Experts of a small language model.
Experts: 96 SwiGLU neurons an expert, a sigmoid router.
Below are experts of layer 5 (counted from 0) of a mixture-of-experts language model. Rows are named router (the router's row for the expert), gate (a neuron's input weights, with its number), up (a neuron's input weights, with its number) and show model dimensions 0-191. Each number is 128 + 32 x the weight over its row's rms, rounded and kept within 0 to 255. Numbers have three digits each.
After each expert's rows: a language model's description of what the expert responds to; "comes after" lists some tokens at least twice as common just before its tokens as in all text. This comes from a sample of Wikipedia text that the model never trained on. Tokens count by the router's weight.

# expert 43
router:083108105107134162141114070141063133113096175057095091094184121136152143087119118144107134145136128084171145100069101173124134147158081141115132147107152156085126122138114129141135160228178145109137161218149110172103167156168150137091174153150211107170100152140125160163105115152165138121206108152166103127118064139157092110086137110091108135114057161088142145146191128212134105083129119111078134094133118105108106077101132118125153123098123147118063056070128127066166111137116124143144156142114131172134140125166121076126095159118128148117175109170103142146149177112117151086
gate1:135153171099108097087189094075107089136132093093140142140163146119130088132159119131092189129165126134115151164133134145104126171179109172144104098099127173122139080116111101079152083106172145173132138117190162130109159113134084148216147169105135144111086138096150154186148146171096076137154147070116129147079067104103159120120113122155102161137106156110105165139109113140120155074180163119112137095097157128086098139090117114104154161103116179172102120102162102142146133063122226083192144123120143134078115075142163106118106204176124149166136095182121119126066142136144058047
up1:105147099109132123134133194167220144130150135097118159180144174107135161180113168064147085109133190128119098164109142130161167119101167089140195106130155148170140148149135092140146049162162163131122081121143144058155080186150163089095102121107136134138173144109084074134058115152164160139119119160113117122105163130153141090159179098146096123054121152123133130130156146168133130133123115122181093134143169155124126169142146145151186063153152139062173188161081058113173139137087080090089095110135108122149114190151175091133082141130102124116148130159183126148175117089107114130
gate2:133164074129110168154131124117093071147123190183165188131166088120183159144079101121167145144139091081134183141153081202084116137187111143166130125103168106119163053132078101123122108176096101162166167170135126105090142113156143128186191055170107155149135144128147118117040134195127081114087125149085115136138081153154184131089153135127103156124092099146156100132103091157108156159181150123080143127107165157111113164110167142178163143102164145124143144138118114147152142125114176130148157156132120145123134125162162043160113147113123088123100066159100167102131169111049130137
up2:176115098177125118099125135190121116113092148125055109174124145165193073139145121151125170179144110084116137156161139095141107077117081133052169129166163181156067157129192153157120111120118175110106113171124133130174139107093112131122138190090086175111126157155112174122120157102132091123130115127157140168113132168125121143102132168156161107122092139101163093138166139086115128168130126108108117190123126152090084052092172115125117167190132152134069118143151110105155119130131118224133138119212204113151110135097128079233132182172086152092085147150122131109120118132130096123
gate3:133133157144095137169149129100161148134124147179164092175184144162145165141114098151105128124215105146141143117147153157092118122080150082155147108152099190126099160062191112150150102116135178134162153093075200140099139146164107146143134112182117167156099156111162220156136143090068094122177053171140168135171105055141074139089133134053089192151140160074155125125125094112156110103065148110108124098166156105132127105162147154172141143126119126198130132136149116127155153164174082116111121133160122168117128137100135135117109044129137142147101183126103104121165073130155156075
up3:105138149096116146151122144163100078126155144129159131105128111164150082145171152193126119102097065152118174126181092121151137127131170219113118154143112132149151131131130153116117108102121142129080104099120139115089148221174072114191134125101118125168152122167169132144087087155052178116079160101118129096185146122151102156070069068124165107140166227130165169175100132133163148161124074185176175161107095202123128124107136092129167120141126165142123100088157141117166147156168151112084166158134072148119076156118101159095130089130100116122077141117147107087064125122106163133
Description: Table cell numbers
comes after: " |", " ", ";", "1", "–", " −"

# expert 41
router:128085165156174155129162111070110172094132146094120090037137110140174130152129099116111070121146150128126103104122091099128149112159077125080128188132101172152119116123084128134114112164132183082086187198186117128136168153105154143106127161164180173147137162148166153184072105140149129120144084199113119128137083081162168089123168097089145143087052143099139138154141142173077149103148089109096126130114110116127093100077091094098122114128115181182169119068154131093137134108106051165160138098098132089084185101157115106132148134091105097142176140123129158187143163072085144142
gate3:105159171097123086155095138128105081116061126124066117129055121135151166096116185155082097145130094130106115138089132137109150184125178108131112176149067138082094090106124117126090149108070108145146201166111094154092145112132145152160124143172122124146141195165146197157092061127144080133140113130178174097133136097135149077093155109121174152099117181181179082172147152120135151130211082147143080108222112129143131178098158084134116116083143129116146164125210156147169124132150093121145115109091113083123100135146130056106128157074116125099129102120100099150132142165159108093
up3:185154134111070131123135122164070103106162116061126168174085131131157194146133084128128170150111146146093090090107096186115136144147139157128050128107121120155156067134145106086168139156166118085120119149132125149166139114097230137106162104162144167117129166190174140130161106157149140082154208116117107119121127135138173157113106164113092172107110070154138138110045129142097139150159125111140138126152140211118100112102184136166129148170129128116136069081167113162106153127130129209033138111151132116129127125126140088181101117146114131159116132137118095161166128077102043166
gate4:148085153146184136121183140140137157149164113114138124061121126136153086137048141085153076157176174183148136072065096097143109100143151141150108087086142148167143121195068123114108139145147121103146221131140154097099124135067091088111242117126135122113136155098130171110139162119171160177153200160140118174147128152133146148120194175083178112129101160104143126095096089173149155164097111119118133099103107145139114158126122134120126133120091123162208172142128125071125114122149080124071140122159155136088139129076116125131132110083113114150126128206135143176048096138144143151
up4:135107103148138100101119135143139158109039136103151057143090138132089147140126110125137186115102159042082144164055090044135096123154131105132151063202104145164132158105165161108157109091124051153116145147089122183089178117167118152181077130138122129094074169160113099131105151137115111075141162072075118136103120121117145133120095172129139151133159143102116142120145127120119073173130086134093145070185159096182116158150132112091126155118137118137105116124107116077138196103132082206173114152055158167168087159168126131158133127119106106104133095158170110104158095175158118110
gate5:082118145150151111069120137109153111139095194129114090141134129098180137135120139087168060132161089139130134160149072130110145145038161173173108116128119167127160087104103140150165095107190135139180143097108083109161110145117136175159115107173128145121123145158182152187077152185073126109136182168144114155132084169144113082116150132086136111144094120178186116094165139202173127136173132077101099135089143109176139083133108159122171163144117073126204071126115174026117123133148113117141162066134173108138121191130118094105098100125123101132140136135104083092160115104073118141
up5:124119117112168089161151096089209162136114125144071129122069117140122059089141136125106148124139114115128072100122171081092113089104124108135112151106117072131113116097150154156195134139117110145156123073103136110124204113043150148195119128185091131124124146130132178147137089129194111110143119140096119104143156185131156167096090147090136116138154112141083158073098146142115150098120076102108117138142132151122044100151121127109109197124187059107080086157048146105113165102108174103125148183176180117159101140086129105153144123124122147123072099096064127123114114088087149211
Description: Table pipes, name middles
comes after: " K", " P", " T", "0", "3", "2"

# expert 55
router:084099130144142146123180147082104165129148146064096154106140102125180138142131137148128152133171151110158099091144112159123147107129088144136104119144065153076180098129086148126164133164085132109091177164174131116063179149098132183094096218149199157147093118133143141216112127187150127057156140133171145102137115104218126133076179161080109155115110140135101180129135156146124143131159090147116150120077110175159107070093125152120141060113094113173109108100176169143097150099088096127211152139151118167124176116140093096136137128078147135158125072138120125120109200120111100132
gate3:126094116168158124145140144091101125132129123147130137108149118173165116099171191085156078165160182146070131154132112148116124076124102150107137147107143115085130100080099105158133130131156071128183134092125125077073156086160130086104112151032182136201064136139153173131128134210094144099075160155141147104167158147087141155110122094081119137084147123131120114107144140117085123201116166139159150158122125160185145142181179149119155144126143158175194072082176201135147089140135134129080149190103075144136149103064136142111116112140092100143138084122087104157087117191157102114
up3:189113117136164088136123181113152114136133124079111085141124091118068111124197177102159104158146108163138144083087112152100095126151171098081125121084128100142089169139157095155143156133086097153111108152107145148101117148095099132116162127111178146146112148115153147168138134212119150171091125094111124120130137156148089142059132125157064124172099159168069126043141096123149100215149137120120177160103173138135144192166134136113158128061073148141168121178167109144089096105122203109109150142087142120090143181078180128181169158144120133116070190113134116192120117100173136087
gate4:120098119174141136105122166134146182119145106165151098157130186190105148139108140198117144054122128136128166188123153114189131091125171053091105165108105156096128045081123116148122156136159088112161115152179104094108122097092098180156113173153153211103087166092138096150100093177169118099144102151176147056184110087129089129153191134158127159107144085157100107132105103156147156110120152153191112152135119177133140088127156167129118106163144168128112147084144178095159140133104120100204075141117118158113114120158099078196139133141185136110086103110100136106127162150190117119
up4:178173091152139191152107158073171181124076089101151128147093127129120100104198102112084163144104122127164141105148151151129071133096095105129121158073168127176070124113119123103123056162113136108048156128093087137162110096108135090168108169092155125146149083153106131120087146126086113161128069134121116131132149129168087182107082137069162083126115116114121143100155079082112122112170129097165125123199158128110100103117142116088180136146135178071117181060084138118098102135113134098113168105082105129127131075166159149108128071075100149161147144056166114199063122127121099153
gate5:151115132166100138115093169123126124149132074122072142136131093160140123141142134114125100155145148164151125143115174185107108120096075114140116086166086205059120079102137217121110110063124067165094146112072181104103150108100117127088152155058137210154107175151141113123188179095132135092140091179090157115097132091113103165110060148093153079101153111151163112147113068125145115149149148111137130141093119127156124132092148168115127126118099105137046140124139168111122159103127131145157094096133133191155135066146196125167101161088166110192122098172056112156163104104140079116
up5:123139085106159171156101143167156182140119118091097129166098134107079107144158154145168165113151161123141110182138154106121108173111128143094157112078131083079160078163166095167101161137111090082133148119141076104147082177138148161132089093117085136168127122182117102096117138108128153150079135105062077134089080111139156099095137193150068103166112143096076083111153090117101116123081105112160100140166117174154136150115093106066157150187025078094166109161154155111118099158127171163125103114022132086135124127100084096146133156081119162106149141093146087126051152146122128123
Description: Digits within years
comes after: "0", "9", "2", "1", "8", "7"

# expert 59
router:079115085130156129132170147088087160135138174109133061070157062195216152141134070161114132134106097135196115086104083110136148118093103173156152181146066136079105130159070164161132119163137156121102111158166081157102143111148144124107155162172113104158111148157151094195079101141123137119163111194164165132166117104132128176122113145116100129139125201068121120124169125176113127137146108133127108117105097158110062080075120095056156099109073141152120114136138143114170146168143132100167098159132147163100189147186089118129145129060071107105122081135126158160148156129091149144
gate1:156122154120135186116148089103137220126121167065141094123114151137136134102164143183149147081078118106192142163125092121080121114168123140116092147116149155178133103103159188132162128099116097136084114139118101189137093135170127150125153184094129144189147120149116127145111126121166076123071070191160127084132144096154094134140092149131080141147150128109099192107163113118115195123154093177078167114181095128131125109144119085098131109149081161095082047155120089147155133102145097186141166127140118117155145142163146143159125187169093191097172149133207154052100120145173161089
up1:112104189154134140162109144109176136171072086095147137135120119140128137110125115146145102142136130093121157093124174118115082137103204160131129074111096088101085127139136133162103229175099111078097140168142116133140128047118053106144088106144111129162077141153068132154116112079188150129041094110145220106082098117115062129147167164211102103148145133167104144125162159142122151113130166146149147124108106077086121170146136163148114125165105164165185089131158114149166086098109125109110146125113141128126072135118160165111059122126156175119089120166156150110094165139198131161
gate2:091146130052092091165182131154112116134179124132075146169141150133161105157139093144104134076135130126130081121080125095116163158088138160099171091176117198142156098165065121096204143096146145106137084115122096156185127123185111161130118142160168171191121213160145142153146131134155145054162116180137149139109128067168108157064086135138089088135175112113080083076115110143148113122084111111142102156187108161094113104123142156087104129133091095155142122128123125145104166167163116142102113146111116134182186142144135096155124166108174132102125074129162140148156051052174131160
up2:100174107122138159147133067104182143169110193123103165146161114109118153103191092169159101169109139065099130158138148109114112172157144122129130120150205154198115137157145134071097174146111074165133161169120138097088160065130103151172108073129115105145154176173158141120151061139132074148094142157115145191096069138138134115161114075118178166119137148150181121132106151140084132113128123132123126218153077106167126069134122114157127163175132093167130140164160149121126148155136144083165165086089112108176141127194166182067145129132171168105077144103056153091139111133120134115
gate3:118164110133122150106176079046094211125160148160101099153157134060115072144097120174112138176118058154110099050145122132159117163106139123139140149106136115159128136116109115123130085115114128156081100144079201106149163169120147097096178108129193127123136114134082122178065087178142122131112152124073205075081097076113142128121112134127114133165129140090144107169124127164132148134197103135121126103090111170161123154110091165141158189140047213130108168153166128109125120097148072161146072177119125155091139153126049145120134142143119120115104135107149127095122132081073160125
up3:127137119082144146077150180096131155099109145126164128108114104155072102122150102099155139139113142125197128138122139174110169109164110114138141113103157155101140139183079075163110103130104167127145136066106109074129065116101163112092106211128135158125178156109072085188087055139109170086144131070137125159161128133108131153119092058165098096084182143098084088075123110163159157159111108115132150178079155172125103116150165196144133173075230142064129175143141173154098128138114148167146094157137138134172144159087103136104099118118082185148159103123149155132192132123119134114
Description: Place-name beginnings
comes after: " |", ",", ":", " in", " of", "|"

# expert 7
router:084103112119163161080169119114086156132090148126121083138137116157190154107169103160150077174128168104162117078076102143111100089124117145063119105129118161128107102157101154097137139176167140136150179109155092129130157132085136165108147205170157149189120162146170060169074124158145135154165141180113177135149091060171125086148146092093108108096117172111128184165160175182137133131088188117151170142137097170151104099130073068075098114088103090126108111106132143150170094117160075147147118157131190116096169148099129119101135176092117123152188084184060115144129132149158104121
gate1:099106169062195113129217083104157134128150144104104157159135120124147161097152106143126161131116141162146088137147073153130149098128182154085111124119190143061102140130059139134144174135147095174120175099092069103140141172140105099136132089187070158149137122113088082137127041171152079101109150145169118144149180079165127137142150132155143197035179185122152140126120150120143115145102147135131148172108109076121171107174139082111138201122141126144122120088182063116173115183162120114149137107180155160122121084152125116152149159124120139112174117092156160136123085092142090159
up1:140103176153134131114117089103148155138124149133160121180120180118112126165151156113163060119137108115112150159107140143091147118095114149149096145167125150071133158125112140122104153157140128157134113068165070154120125096159068111081188087147111165148074176209078136173127197129113109158114123120104133101109181103164178171182078098149085102082154171142125122132147142130165131161106169141179146134107163086160120197097113179146136138091079149072140106112184167173131046070068123088198104122100184110112169105198136162128154144141106155118148088086134135134145185129106162124
gate2:118112086118135121059178139149099079135111194076088138128142134178144121130143150190177077141114136078095162152124071111134147083137110148124146156097082215155093123108126100123127125108141131133094187132108115100184129189059130145150114116157157167156098174137153126112099147152145067146086095116146145113112118098133144135186185114142085083047139150129124150170103099191122129090143147094144094121117129169175133154132092069149132090092161118160088101074097124123141135057150121137144103199129064150088140094152092108158100122174188117153148150128105111160103110124228111139
up2:191112148146153123158177130084118165123103127135179168106148073161139144134128162175165097035137117086078097178116079191130115117140157072112125159151055087096129134143100170138128114160141078198192128106115101136090140078181131116142082160167102138098129188106113115130135133136089102177078082165162128143115084106169149198127134173155111107136146131134153135182188161133099100123137144140140155124113090138119143082147120192147144129138116184191110099126127127132122111131145079131152195148058073086172160111156117088128113175162139146096123126070187082145118091129127102120
gate3:168074091113100110124154161095160102214100103192122094159108143119119166077082129135136100086160177076112131128094127205145121110128141114091144155147168125128108141074127199214141096119110081175089085114158099085128137078087149133084136168124152133175116154113153156149128103113091124077083083146092161117114081139112145042172071162136121120070147116084140116104131081104134142126128129075142147122101122150133165090142092131140153188170081152084107137104125122179097091075112054174142079109074155161162162107124118153116134109101111146066119122120126117156163184143129142141
up3:093090111105115067166100165137154161128129109133120101120222182090087130091144118154122152113107093117148111130119119114116143132187177141155103065084141077120159196101126164142146115095138103123098124101195084144073113103055176121125130089112167084134174116180072072102175089104109157187111131122147085120093155146112132107114077094144139126175089104150113090058128158166122139135126097184171132080153164121073075077124158120177168086137178128143123103107101116128147143105115191153143185139136110098175173101148085093159112134104119108093073132126143131126127164094150185179
Description: Foreign name pieces
comes after: " G", " D", " B", " d", " V", " H"

# expert 37
router:087124081096124160146134133146072123138102135101103115110138082192172199102159119124120156090145099123137096150125119117147162139153054147104156179145143150090110127119122148127153114177139164106158091156191100168081202201132174119090125142187141137159139209124177146204117127121147111060141088140147116106183115085149145115160134161052085175145091163069138156138134190157109118116128128135138135099150051143127096115057126052085135137110151120147074091087134162123116165115128112108193137161126117152110146108124104104086159129096095097154165101163109169153155178126155093134
gate1:107110102071096117143183138161162064144189105175112179131109179115164147122116099121127134123088132097171116156105113135114080126190153119093142098148127152127198148154055097132075084142147143133110143133080140083193183149141112150087126130140152133091091170124145193159149130157097089142158105098121215108172154119155127121144062128175139158075093122070086200106161131140150151133128083126088169154106199158109168164129163050118124128118078102098112143185153133154114120100154121114055160106157137126060152137157160117103127101152152091169117151153127149141161124189140115108
up1:187103132130116126105092112065118131116147173168082084097138163115083123168101113107103087103119154081099122136156117101079134061117129132094140159128133108182150087110146140091089154177091153190099128133119164135178194086069137203123121127153149057152154090137149138170105149114118113083065115146124096124100168099108088150055071097138178069116135137152090140128151078071115164096108135119141136156142137133122088126123097150139205059144159123112115082103049145120216156070103096126099165137149110094102099145171148106159171113119117117130102123120122125115102088088072103152
gate2:119135132132174116166170117076087123078126176152123111113126106084157099116109139146128151137127081067128118129190060132158173059125083130131129088174142149140186111163097087122098117144209146110121098131131129105158160157113112124110147061147113111103168080161104118209114148075131127143105174094162154121133136142055149180164169160154120126142211136099082108132098139175160109144106077171137187106126131103102146169101127092108103107157151094098092135140112134129212151127190132070161122209088074096124176123154156123134123088114123159128152155143158131110172107163203154125
up2:073158129162141164175155092089166154063134114143217074168180131104081105091106147130114159124138120184093106103078143169170102145166178106134088123136137126139117175107105130103137125144087124115173134141108109080149116113115075155184133130133146152109174142120086115151113107128138156143188175152078088164164171140130188102072148147133098105130089155125125167151122126128118127098133145063150119157114130142130155132122076125103103164134131127059189171107122153106142101108121093200150127073148093096087149167120084116173032105056098134117116140089164107110052064124110186140
gate3:102161103076113127186105094172101118123056157113130091099149109137128109088164148151158159115100141107126061115141100098111161168173073102104114162136136095146198143133107096123178079173126162082136083168108184127121172142116146079130127103158076158167148132114092149156154076137162129153179138074190155120119095102173114105154125224114148131106106115057089167102123143167157124130113152125107153176165118090124099175062120154121093094136128116093072139094155104178138099073210095071147135098181162102112147066123137129099103134129146134167182132125143103131134147074128080112
up3:084156067125066103115129119088072102115144091085115121185115053100095114128148153122162020132180185115089128185130162126166117151156117095119152159100153162130137104129126128125159097068128177130155085192135132153146140188110134143130085151124148123168190159104122077170121109143111102140130110132171109127105194073113101131084161083118158174083175107098110090143106095119081078163129130074124156131175155103130127154102229145093129118144175154145157139120111149161121135180164127171153095176109129120150094134139151104115124097119188088183172111158125156159163121129071116154
Description: Capital initial letters
comes after: ",", " the", " of", " |", ":", " in"

# expert 28
router:064129122170130174141153152123074177125094149118103142141135086151163161155175137115111133115149113151159089074131084083164159145132063196097140201104141152074127122122112153145170109186195125162163143161188121156137177127098141141084131125111168155194148144108153149154132125123116129121149085186137112108158123122163132122109126154113108099117118170064117157167204153184115120109069150140081119112146118131114075073131080110098148089064096116146101153061140130115144153141109116108130183181152142153096156152130069142080120140080114097128227065145070167094142148153123105122
gate2:092154066093171060081100093141146066059141139124074143125167125097105117143104130127142120098138104165131106178134126171184158116118109120110151126073194112070128109115143143168078122144141118108164152141166119187128139176135149071139115134086137118146128147110176098135142156103134138071097131157123155146162103154134163124103036142087120053138223122108128114103116158131062162124124082119104171125129150097121137179155146141097099180132108206165126173093184122117112142168137192163160138127162110093126124127113070142108176084101091181130108123151069131101186168105112163160
up2:139117084137105099173109169095162082151144148115163121080135110091143143122141135151159143142124130118139170112171061115132032132155114084139097133169125156155113062109146167125155145195177082178102167126148138143125160115108153107082160119108122134183166165126142084105131166089182103128139060104114145127103124145106119132118109173146160110127143118105147134077196127100160165060117176089138125149107142133129121148157139085119147204145098086124115135132129171127154152111118221117105136235170107082144100134150108181102151088146118076123105168129103056182192114171181139168
gate3:094100117184110165182175172144108150142078118133106152129104129151161149149150091086134172082127099106067141118125087140076136155100089101090141079156116140157199102126131098122132114123188152189139120115149129096101199153127137141121033132102124159104139127117140144135120122113142120156202117169167076124100104101148127112137167138134153146081150111030178140141099129130087178031143117119064129144116111160128070154137127162167139057101154083086154117142117091081101153155094076162118096184122144138098158111142086125156144123092066131205178114115120150148126179143130115158
up3:131122120105163178135130113121154109121113093077149145146120237100120105095135125110149107154105145124161098126111112138162122110121103152141087125077148166115125114157080137117113185080072160092135111097155135114110133162090178104152202092114149101115108119118152117092101133129170132194136134101122154142147074184105116122182118182121117066123134120147159048125100102099105114121121075134122123170138154063153153146137127134101057134125187096132170104084131106157112088090144134189105122166168101143124163108090072182156148105187201170127089107075058063149175104059158167099
gate4:105121104110132153081181164102148058142132118076093193123108127136091114058173162138145069184145068135138125119125096135115084181127082134147191179130176156128143117109079155131158096155168087086183119106170160195144099097194143128124124182130141142161168122140100171142141092098155123110119093158133076137075078084097121140102171170101147099146198141099089126134072120071106135103098119126056087115109125162140097078101132121139145194067094119129070132104153103134143129123163106155145137140149084093146169112175131080168160164124150131120162125165139190126101143180143140113
up4:142114129130147160149069127151087158181135097126160107163098176175101198115106200174124069068076130091084152211166107069108095148130141126104089115102153118120151137126163131151109096175110128121091138188172122102087091157172106204110100135142166137186125150122132124099210108149150107111154084127113120127133150110086145163122119078126085147145175136138195202109174118130062092110112159189087149124124108127077110152117153100168099069115131110097170121159102084133146115123099106138106176112133139105122160138129136140130125127171134164143052152086130082147147162144186071142
Description: Line-initial capitals and dashes
comes after: "\n", ")\n", "\n\n", ".\n", ".", ".\n\n"

# expert 40
router:113081169165126180144125127063125157150143146076061130093198128189135166174078130140140091128099185079144124100105094134162112129130084181155135071142134166140121103126120158124154116167148111149099141137178094102097139174110086112035171183160151098123108140139141126194108101153126101047115136162174133141188065106179155122100153139070089118084140150109125167132151154161135122138101112116156171107086051101102138089105116118124105159108081154095084125096163126132107108151121154141122159177122087117046161152142121116105135105071131077140181153155112166146153175091143088119
gate0:119122175110122160097151138102172118084132104174089109105138138167114153154140147098149103102128151102146177115142110176149160120165130128151183084118127123117139122174111122148147108127140096138148165098126042165129135150102036164038142112147104129083165159135103167229089155155092092091124159140167166165169085124110152113168154160131121055108093184095123140157108206144168095164088093052125122122133100109118131118115120126081138182156094116093085164134142051127152144163134143134130165190124154094129103107096136074139174143095201124126106152077116124144152162190098110114
up0:166165070160101183169162134108089152110141119088168115119118134143159112112161083172130175171092097129129124139073144125103084088104130138090184129117126115152132094157106096171126145087108136133142138097069110099135148114160137082153147103097159116067150166130121118179120089149133123110102129113126122099155146160155162095141203176186131113124143149163110178139070137105107106096241195096174177107140153163095118132139141140118090155100154172123088143123093116172162159049179139146095129160113098041133098087120168086152084181100104129161137121118079056115139197156114132137
gate1:083067166113143147111153084125153132157159126096162132138151087138150083089142143147133097188092127118122123107141112170135117143104131096192145141095113138135089133149102183047132138139148110067168120170116087122107114138131091214111181218120192083039110099093126131109130075131132130140170181150139149178101121158147120090111116108114036152058152138092135132098102105094080115083130166117199136137117117127104066109122138106097133171164147120105168197127175132104152139138097201177131112161170096143147117135163115100117114098105125156117148127113166137099160194101114080143
up1:103167135160120138150151147126123128044136122159121180149139125125133116159151097126162155114086138070150153090176157131132139118172125130095156114142128107128065090085141092098098119104147134143155095103160131097082107130172103132097118166065108078143120128168147121127201187103127124053123106128172159158140082104159160055171097031067113133141096149190088153119124112097193090092176107090136105117089110063137081119126102073155140180126084127120040120125095118095101100159173127121154056141102160155125151155107148165114133119121110099146077120198149116105155122155078146096
gate2:144125117082106072133125065135142138112200151107155079098125136112154128096160129164111069132132116096174199123071139174105098138134117130149118127099145111169098149063118093125154135148128118105072166177140133143175190123167103095125127117089227116167130127138112142140174121141148132117110151100132129146150063160107141073102129172122163192148136173153132148092114119126097162157133174044156125093187137122133167110114075132071140138110088118206083112137059056140112129224121108056111092147077138114156109101112130118145156140123133147151087060095123136134121100163103102134
up2:112172150132159138151135138116103129108148100121147155138075119178114161128117143103160121156108142105134122135110145170169157136075127142130134111102096235167146128192166136069206121125111108205110137187160145128118188165171093152102121079157151167105105106143052118123124125142157114107152163117108119118137124139105104075112114101093138092136136175115133058127165168076153163120083140095085093127163210168135126170124113044180101141156140111077142133158146130159129146115123146122110126184220109189164110148169090126184111095128101155092078119143147154101089153204103108101
Description: Infobox field words
comes after: " ", "-", "2", " se", " Se", " r"

# expert 48
router:064121123096147166162165078080142151110158148071167124095174102148140115178164095103120102145114183114161099093155067115139138129133055121103120126125131148127133158081127188091188188150172133096106151218178070094077177135081139163102118150169171117164158147142120074227139124113114149116137087132138149140142106151144113137149141166138053151102088148072146119121145135149119173094109103136094221100126122166123137146117133110122130082101073122154100073074166117119133148146124164109140117167125127148137189110158090151107105100158152113154137119163126174152086172129110148058
gate4:127068128100100117134176074196116126110132154160131189142145143120170143107118126121140151148130083115129171148110166077120152138135105072146139118146077140130194152144101114126194089108127102115108161114076160116146094097097171170092176090116122122131178143124123162166082098151059163079166112097156131220162108136167129148107175151136160124106169108095148086220096129077137119126125140146071080142127152142207087135109115089132140167152056189156178132129086117127126190092127134168096140153099174106087142148155136087162117102123209122141134116092088102124142093096082157127
up4:100084124161090113104153160169148133102135102117104135101085100141101111182119147089175143148139145101170169122150118154092117107148107147141095104119112146167084111153108118214198174074145103106125146179072112136112148125073190078135103127132119160069171147121148109095117146148096101152165114161101073135141164089134084152063108178042121128159110117131066143137149166094105170124174051152095134094153128181125103167127110109071121133126106108140146189170179135153123192152133189177127179127131197090142123093122110122089091138106118112169090146130134061170118138083081139103
gate5:124080139141143141149124116170175072121071160109191099115117145112111158140133105105144176121099110139129144135094159170120086138132149157106105142108144132117101121124079125154132155123122080167103154143107122096098177129137092120172055100098198148111122108113109140149135125159079156181109089119116135093054143147138143091143086084153151189158142154138141081106114135166139128085152140134141138136067062134141091081145169165126096140031172137104080116071097172117111117107151134123153074136113102104087136183069096178117085058066112093133137096145151099181093151153236179092
up5:110114130136123097127108168098157131212105134123138101125209073115129076212087124142152183113151155133079125075106115141165142193142072151171079141179129044117108122098140172144065174118111122144127143133123132154133157116103137068111104118135060108098167104160128148132069123162147092118146115179107081161083088108102193118139120096106161112118149128181112067135154126089111079165121126143127099147148143126164140104156105117083096134066103125157105108144100122150098053112179146103175086181150137144198126103097104137108061133105069138166120084097146124132169138165168123112
gate6:133158130118111119147191131155111150135098166148134109118156077102168102184169078120132113169128128153125122161181128116102106083105142114174079135130121115148087160130092109211225123164137158084190167147137132140176169170105178149154132090189105132101116150134063125116144112111128100069132152066170168160134185148153119126173103113169123157144081095157162128118094104104096138161134150161115149110119193136153109099096149164144125200111124146126129122092128077072177065166029144140129173132137173120166147101113199128167133148123135171134122080083095106121126113171154115076
up6:103093096188099107148082094102143134115174100147164161111144141124131149053067177116235088130142052115130196129150156112174131119160106158171153196087135167151132158101082088159121138163181192165178199126138124136045098089174038118161160133110140158084119108147145176123132141159093125067116099122159122152182165159122129107118121128174170134151123158102158154102154134140110108137154134131113149131133127132143110146108114193149117149105099111146146139103097138134145139143086146162152196073080097091101145098160055120161112102131140128116124127150128135107092191103139113105
Description: Table cell pipes
comes after: " |\n", ".\n\n", ")", " |\n\n", "\n\n", "%"